{
  "experts_per_token": 1,
  "routed_scale": 2.0,
  "balance_loss": 0.00238,
  "init_std_router": 0.011,
  "norm": "layernorm",
  "beta1": 0.95,
  "grad_clip": 1.0,
  "batch_tokens": 65536,
  "train_tokens": 400300000,
  "steps": 6109,
  "dataset": "wikipedia_en"
}
Below are experts of layer 3 (counted from 0) of a mixture-of-experts language model. Rows are named router (the router's row for the expert), up (a neuron's input weights, with its number) and show model dimensions 64-127. Each number is 500 + 40 x the weight over its row's rms, rounded and kept within 0 to 999. Numbers have three digits each.
Before each expert's rows: "mostly gets" lists some tokens that are sent to it at least half of the time. This comes from a sample of Wikipedia text that the model never trained on.

# expert 9
mostly gets: " returned", " role", " died", " music", " death", " moved"
router:469550559529427473533538508479490461459490489420486493533508496517490475504530507485538528546534514568513516480521522486500535497521517520439482508531466473495486491485505431552425487529429481
up0:444471512465519503555508501464494473479425453497430596463499575476493476481551462476477598503485408452490530484511471490481534482449505416490464435539524499574488495426504451470505561540483559
up1:471541525484527567480542492514492566520457583494416521473452479499511498462454487432514485480545523463515585463531493615512549481453435541573497481463440463460475400470489522449452425513537532
up2:497517491473539480511501586513456429487525511509542480502504496565550487452447480460571479361426482575457509549543485461435528506494480420520563514455573478492512481455461543389478460490472532
up3:531525559490424492505514522511484496544524500479460448536480524518542504481476479488439468523480521566482539465515533591503493483538573515543475551556473543487478519577458518562522464505530417
up4:518544528530530510474538515479500432482593501525513543505453502522573558486440565492483525516514459537453528445459481559558482484407493498506563472471422513433572525434496463513499451494467479
up5:449557552535488499569495514590499479491583483485486567469483468430486494496512524536536465506490507596494486510512478568536448505508479502454533526455523481447473464526484437477455478544503449
up6:494443553488486537505493457509579546512445468491483528504550472518547461507561515497582605549590522451524459549526430527476466558409540549491488504545474525568503458503524518445534603538478529
up7:575609544493511515475514571485516549516485511507561469467458475522558533569470480511505480508442539558450482512507453490512479546505485490518493516469457526547512513485473518550472556535493455
up8:528463508581495520529550484536478529439456552506495522496441570537416471488466488484484446508462475478502517533540471580563475491580453460489425566457540538423510520546500443441486536451478477
up9:534499525545476527460527506509514469550476471491517525566534544488512551497489473481538508521540582401531496458486507443459537532429530509441478487475526479454468521516474519500500490534517519
up10:506371462526495503467455527563502526428513507477539522591512469509525541493446496493516476482502592497499513489512550543461451459404460527485489472442444550559523532468536490475516526489516479
up11:515446551528526500448487550485498497519559473557585586465494523499449475491419517499494511540482543458485577457510451470526506495511506534492515430512518468476505528469453507541497463542483508
up12:552606512540494494427504506498471462492492565528448483479518529517525550488486510483483494523499455543544506488521525542528577423478480543438450572451408496447563501459518499480533482461556544
up13:553555472532535601531549539447490459525481466462505492460511495511477488477461519492511538492451514407515430420477530471472465509545518473551506566477518497501503432554518536482510520526475432
up14:530524482455497456496491540458445439515516501466528556451462484528492504499436457469548440532460491513425461498464440468508580496467514472502574449517514507559460530502524484547491493536480478
up15:513461460481572452478475490513566459590524470505498570503560504505489466444492560586556544504422509477449446444557422551508519559499453480495439481388494404564468547467426472573581479549530475
up16:536555541494470612532519483494491424476461524497513493492599528476498493457494480519477504460534448466486507478482484493508553529508457468570548494482544423501492462526524440531523508451485464
up17:482511510507483407469497483506466571521532451469570495454521430455632524399504506492445505448555513515481581561591516454529510482444542415488528445461544528533539604459534489490502510523481559
up18:498483487544559415548500514531490464476541536509500461523463447536496534449395422493560476582538483451530483457395533434439531469489477557444527515535500488453530467535510485481469554499510516
up19:467524584517537450549501455414521547479473470521474560525498469490428510529470497545555553498471456538503526486439546534466497508526562507467493493460512482461526544492542524447437472487561514
up20:464530485494499554539480488512551542474517534541445527478507544495501496463495533513548489457474504537473506520553473580522565521513472469454535452469458519454460557558512497446520433525523422
up21:479560537448491458500592486452475502472559567397536538494480496466409525455530590505565509484473495518516486487493508495514459507456531550383512437459419492522526539428538512462546544559472436
up22:525555463550552510508529557474494485502469471449527526389522484492508435558543547490527507580495472479561511525536556456525510528535533474489405504522456495527510504518475454504452534430536483
up23:522459476522547566457478525442501461526498522493538521518464532532520519573575537446513543541492529512491477553452493539545498490495569582464515498541421518551514508475482537505474511518537404
up24:521507440548553480523515490461541501530466528591584480490499526507576497492514497439515548519463504523521548504553448473527571524524575460475496547499446501537449529373485497464475481432499446
up25:505488501483536519507524490569566467533476545528428540511484527540547457479520500501535492481540483471522595492439524553437502498554503540516569396492475538499462555522489515471509471574524516
up26:490487424558496506517428452521468591542495500408435543457504495507577481483482521589478450467523533511445534498516499491510514504548428590452530507527541535430493504554511530520484471520545588
up27:445551481483465480429526518525493529474510589589564467499543519480467473517460584474422494509497538525484554459492521544494507558471499507412483503481530504456573495446593534489553498503527506
up28:601513457525529567461522454416556430529459455503543538469516469510505544509487490561491519470477495549514500513506541496454547475500485492489554479575528516463477492507525549528512464526490552
up29:486483429443486551574511588615486491504558487477531484583512493487501501495438427533524536499499450433445480511377519470486470505523538481521554443500514492583482513486493544547504542539563465
up30:446556485562426536489510494517524472426467467507516555509539470486486512535583543461540471492505484476477484528467461507599492464423427534558496503505484472506457519418460544486498493599485529

# expert 12
mostly gets: " World", " US", " USA", " TV", " Democratic", " International"
router:542537547522492473491531541441437523524430500527485514485492499521465571553529534468491540527540505506525487406458457562467482459421503472459446477488376480456471534528534460487495507560501505
up0:450481520482473402537508481481448514515455494499492552494478446499481483473509495538508491526548502460531460465467433534513534489368606546464503443452418485483482472482565439547507533487471496
up1:492614543494459528494465480487475396437534505550426462515506522572520502513444414542421578452545507518440542508467514561495495502556486505580478515500490541591491537498560391517472514506540494
up2:459536516462521460512487485518496548514458497474449471512487485503527469473490499483536588551548430496487510521451510584495596453554478531510524500540510556527418534544507447538469489455475506
up3:439494463376458505436476499447486464478527544478536563487554493495551556531536466458478555497581413527528503604465537618509434555478559498450540503481491564400520524547457468525438467452517531
up4:476479507509545479526547453483489499529484401466535526487471440572463409492488512529576485521482531478438509527499457550440503576476515541439504490492495421530574524517537507558502500509519454
up5:440498598437494495463411514537502429418463566496436500438506505391513497515520516456536516518522491487577443507443463513435460526530549496494468537513509478468537531482523509514444477458439431
up6:486550434452482499512500528528486515553415430523530555513407415525558511430431471489539494492505532510512428456538519568514552506500535451515530542516497484507512461580563504528506541513541566
up7:523459522528485459496396450490499504506496557500471524493485546531447515532512496423474630527476478510558496589504469541435448478497464488487487463477449520508470538499518482545492517526454509
up8:445481491505499419507445542556435600563548461456473509467510473457481492487502521492480531431558542555537479610515463508516548534485522476467488515452493458528526480550534579475561555479472541
up9:555514461533471476540491475524469413506549512509539515454475431457510417441503494413546530474495529455527560515475477512430505512497513514495501462541498523502586524473572498495561499482555575
up10:511486533530496506485464496483495495536520487545574457539481491535495462459493522442546427499555510539514436427515479551479528516431524421475523496517502575457567463547515430449454413469443483
up11:639508465522476481499442466514513455544513525471550492450523505498525534501543505547527478474463503467542504474522518504443582495517563516499572552541497447472511539487569504537451524429509433
up12:473438493447567456482489495509441457545529469563543494541506553529538520538506467522532433462552554431503477475555552476561514542456443510529530490473444487476480474476408495540473479553570499
up13:472473481523592483508479512497528527554460518468496516502515507450507518557506553473466583496505548469499428514569512582465480492479536455453530535455482555481460476542574499517495517505471493
up14:558550504480494528401527558485509474514480494518444486413470559511513619465504541542492512492573428546468436511520515539480523390495555452426473507500528444486489516491456483502548444512488449
up15:530461606431537518503587464472444567483511547564443531480458536481505437458511500504476481463506501523459495435513579438517545548530526427417472475573542499544488500501551459489452530501534522
up16:481529489428489525474513473471541469447506452478511489422525459376487432473512471483558534529437496410523435540507465442498438486456516493580472486547514517455560542579564458490483468466560529
up17:467452507514524492393448468557527526522536452522514473552499519483491441434593531487482572555443498448502526473468446521447552452496521521485452551565504481409504519533520522473567455501477450
up18:526570445465469549445573470462566486459514586481485490416542565494469548513453516509440543567483509509425498485446524512424483454496499500485486476469487500545576534507453498489446566488500467
up19:445517488560483536517490498435525497513553505580528502495452456386485603423525554525499486495488540431477495479491561547497529497496532498511508408535411539488467516467474469512512510501577516
up20:484510532483545444476565472494509630492458502461485515486553540493447610495437383551447559464494496492469443500512505537511407524472488486503496502527413451474564540507478519516518484570463505
up21:531496481465513436494565495553485530507454549506451498546440550549555428531515505486460487552540469417505495402579530431532504580520454473486531511448506392548492460520462499521416464514489558
up22:498517498490504510517554541513505492528544499453464521481502520497438555528551531514471510548426519423556467550490542499471439473454478442560453526495487512470511498549532461460467557501528501
up23:466469608504527557569476532491500482496444485504503462507466572518540483500482486495489567444537506511467589477512522458486518511482554486535532578531484509472507504504459556575477581480485515
up24:521505592564494517485517513540417423518504465411517451461470561508520507526495508506457488476521544491516530519523452536549524501493533543528482469529481481508523483480529510545404541474488514
up25:484425421504530510541534455481487525540435509473463482438525517540466471479512476474484553538467490466542440541521536463502437527508449507407534503507477466460564561506520513477521485495446513
up26:555509525550473519481527531459498579492601463467453482459430486437512489551580468543506443515452548546504427477522508505497457494450490503507547512446404563497491489461486540525475450499491483
up27:562495503462557521526467521526430468518525443493523442527512482535528441555544482496512524537449480416494475479548461501459499500458452541567544509411443521508467571501509516519538452550461546
up28:423460451529491534524506516433505489491419498576544478478518549488568587530520458522496513472536539472427484497455419529552467508520537487467468516547549503488495525512458587471477490568485447
up29:517476530539495468488494547459499452483476530493433545465410453446471451539435538492519510500473527465468494468479473522547500493468529497565442513410495402552534506442487454561503541519483486
up30:469534505512514447429532451552456552539514440427506523428514515474486547571437511512500506545573517535542551478569503455521444530465495482555564528390492470530465489484622466492520506481532488

# expert 11
mostly gets: " However", " such", " said", " most", " more", " if"
router:550514519439526502558573500394512390492489419481496512478532481530467548509549515505470504413536531568496448541563456475469506490484458516556547568473451475395481433481517447482547402489539506
up0:488495499477525517532488534375501529498504573525404436425473496546547465508527482456459513495491552497524538429483504430555480514458506520390450471543477428432492503481439489510506532531427563
up1:521491521437482510476502518542467436438383548475517521518563564557451550535539502481519509511515470532487479502527521496477475518469490471484496470514481538550482480448505515547488525498515549
up2:442518514488481550571533448509449485597540508423483478444505397509433487489504549538527552488438472463400567497600513547482528494533511464440462489526482486485499562537528529531468498516498493
up3:445504511560442492494468507486507470525543494429501439521510448499468471507509511521508516479479591455472542434480477474504601539522586455531488488501501505478483386482517460509529484483498447
up4:581499513493472541509487452441489589506527517481549517468505498526498526518482494551494490542510472509537532484470561413482473490424518452486502542479502524558504538544515444492506506483495527
up5:534470560482515479607479503499496519503439511560544476522448550512418512455512517526453536513446472536525416522481507545488614557483481518497478586476482519505486541485469451487525485543518493
up6:502485457537451447487495495467428433439566492391488510523497617569459437399492461583543527516462554539566476499419552454468541480452471485619511508480533551488535529484470555501516537513514474
up7:451447475460486520499526474448467498493399502492517515480500434555526565471471502614480490494524495584505480499514498447509501486534567539500547461418533378482459528444477501523556521502536456
up8:493448507480500459443531469431466496508492491512473516487503472584483533505511473481514503452510507531492484555468458403515505508423513449474485512428518531462540520463520519527488440431517506
up9:482486508490571542526454502506505414609475499449491484554469392545581456599517477429512449491478488480520512541461472474559521487498527513560541447491488423487483509497496586511509508445430477
up10:489564462521522429477519470462544461443522507438546487569561567479461482563476488483508511456527555546472518377528488465470500518532456452521466469537503487438499490499532504520422483474475524
up11:470508491509519529514531466549453519521514501485518501499520501560509514491486556483495553533533533521424520471439504461476515572575524476483430493529468456461529469482370587465467545477472458
up12:565513501545404459551549498484515456526440489431512459494534554536477439505530465505489508513492460518495519499500543474541499502456456462527444470495528488504511540485509486422521469477455441
up13:514437528490453468534620491546460448490463548537514588466436534493496476478469516578480485556570468484444539594456502458485498524554430421478512496569500493435500467569474485534476424489502510
up14:492418538544462474455526486506530492567513462586516475552477501498521534513478494530496589473480521509479508532528580509428567458511530516547559481508487566462519509581524564525503514497477517
up15:550567438460570489552470457490579501441399530530502466491517534561437469491453487491421488460557454468497469499526596535478526439405504560525518487535521536500493527514520496569469540513453379
up16:542458529457577471487533518500435545499443506506560541523564452430472476566479552430464534479559526494432479448474444506478475506506474468457510574487517489506464525480475483488474505479436465
up17:549519528497458535498478546525557520551495489496549523486503492495538488513526582502560480506475538422452514470464519585546562512490494489517456504482561538481483411547490505479492480496523546
up18:534546485439409537578440459442577404473435506514526478533483483509473395466501489525535480478484504477528502506475510470514502543525510454498509570557598487466489514448520524553490529503476468
up19:498504481473562455629532526513532488508538480450501474480507450550426511518566470438478522495524565512478485501467592548445457504483537461481523522546490499489474508568432477525478515530444540
up20:550519548625500482545536491430493503574544532463443450447506484475515451518483518475472539495533513474498493494476508479433512498540508531517460506509510503463524472537529498524483554479519493
up21:482474557544488499464531499535409505511500461532587521455393483463484495558522552455480538527492524548493536523524556504509508445509464465477461523498490448476488475519500510528509483477572506
up22:462496500536555497452436435452457496560481471561488497475486443511508508543538549425457509512521470530492487510479470484464460522498506505492528473549558405482559486570542379489530584494498439
up23:484500456484504527437494546562510569453507553575532513536534524477495479445503530587466532510443448592485504501519542406506426421519463469508441569476483484520520473546546518471524520491458490
up24:499568434505470561481454502593511526526522495538414515510441564544459531425521485501519470614521452512525442458467457476475514472463461474509516486491536483481476408449560561541492503512545485
up25:520520555525476503500577484485540388503476515458563492461495482493486483529574466486481508479559462506522541546492551540466476549406446497482515511527562540419507442523483505545528491475473447
up26:582546498573415515545491527478496444551497461506567471465495459456581545559484464561469513500484491560481529514483458400442528510447508544504484498520535538556575465521502550535501485553373564
up27:436558493520570589522556446498485562441498494530463556529579441559544492504509537595477484538524484523520450460522519471449518529473582527554471438484470453415538502489488488510543535506476424
up28:470491588490456457543471487500525525491523528495471512442547522503518576583513553492477445513504553511453490504516448526466495465552523480494502470425466563526538499494516534421571521510459600
up29:523552571486450556422536475507451533478500507548501416496452413453496495518489502479513537504537473507511524489542441564498466546459443512519505485541519401450414411517527509555483481497463459
up30:574481506548500465501559463470534527489492568465490430516459520481521535450458508462527519464534571470475540468596510548528508460486479456524512473492505446485479477501568461514509493546439448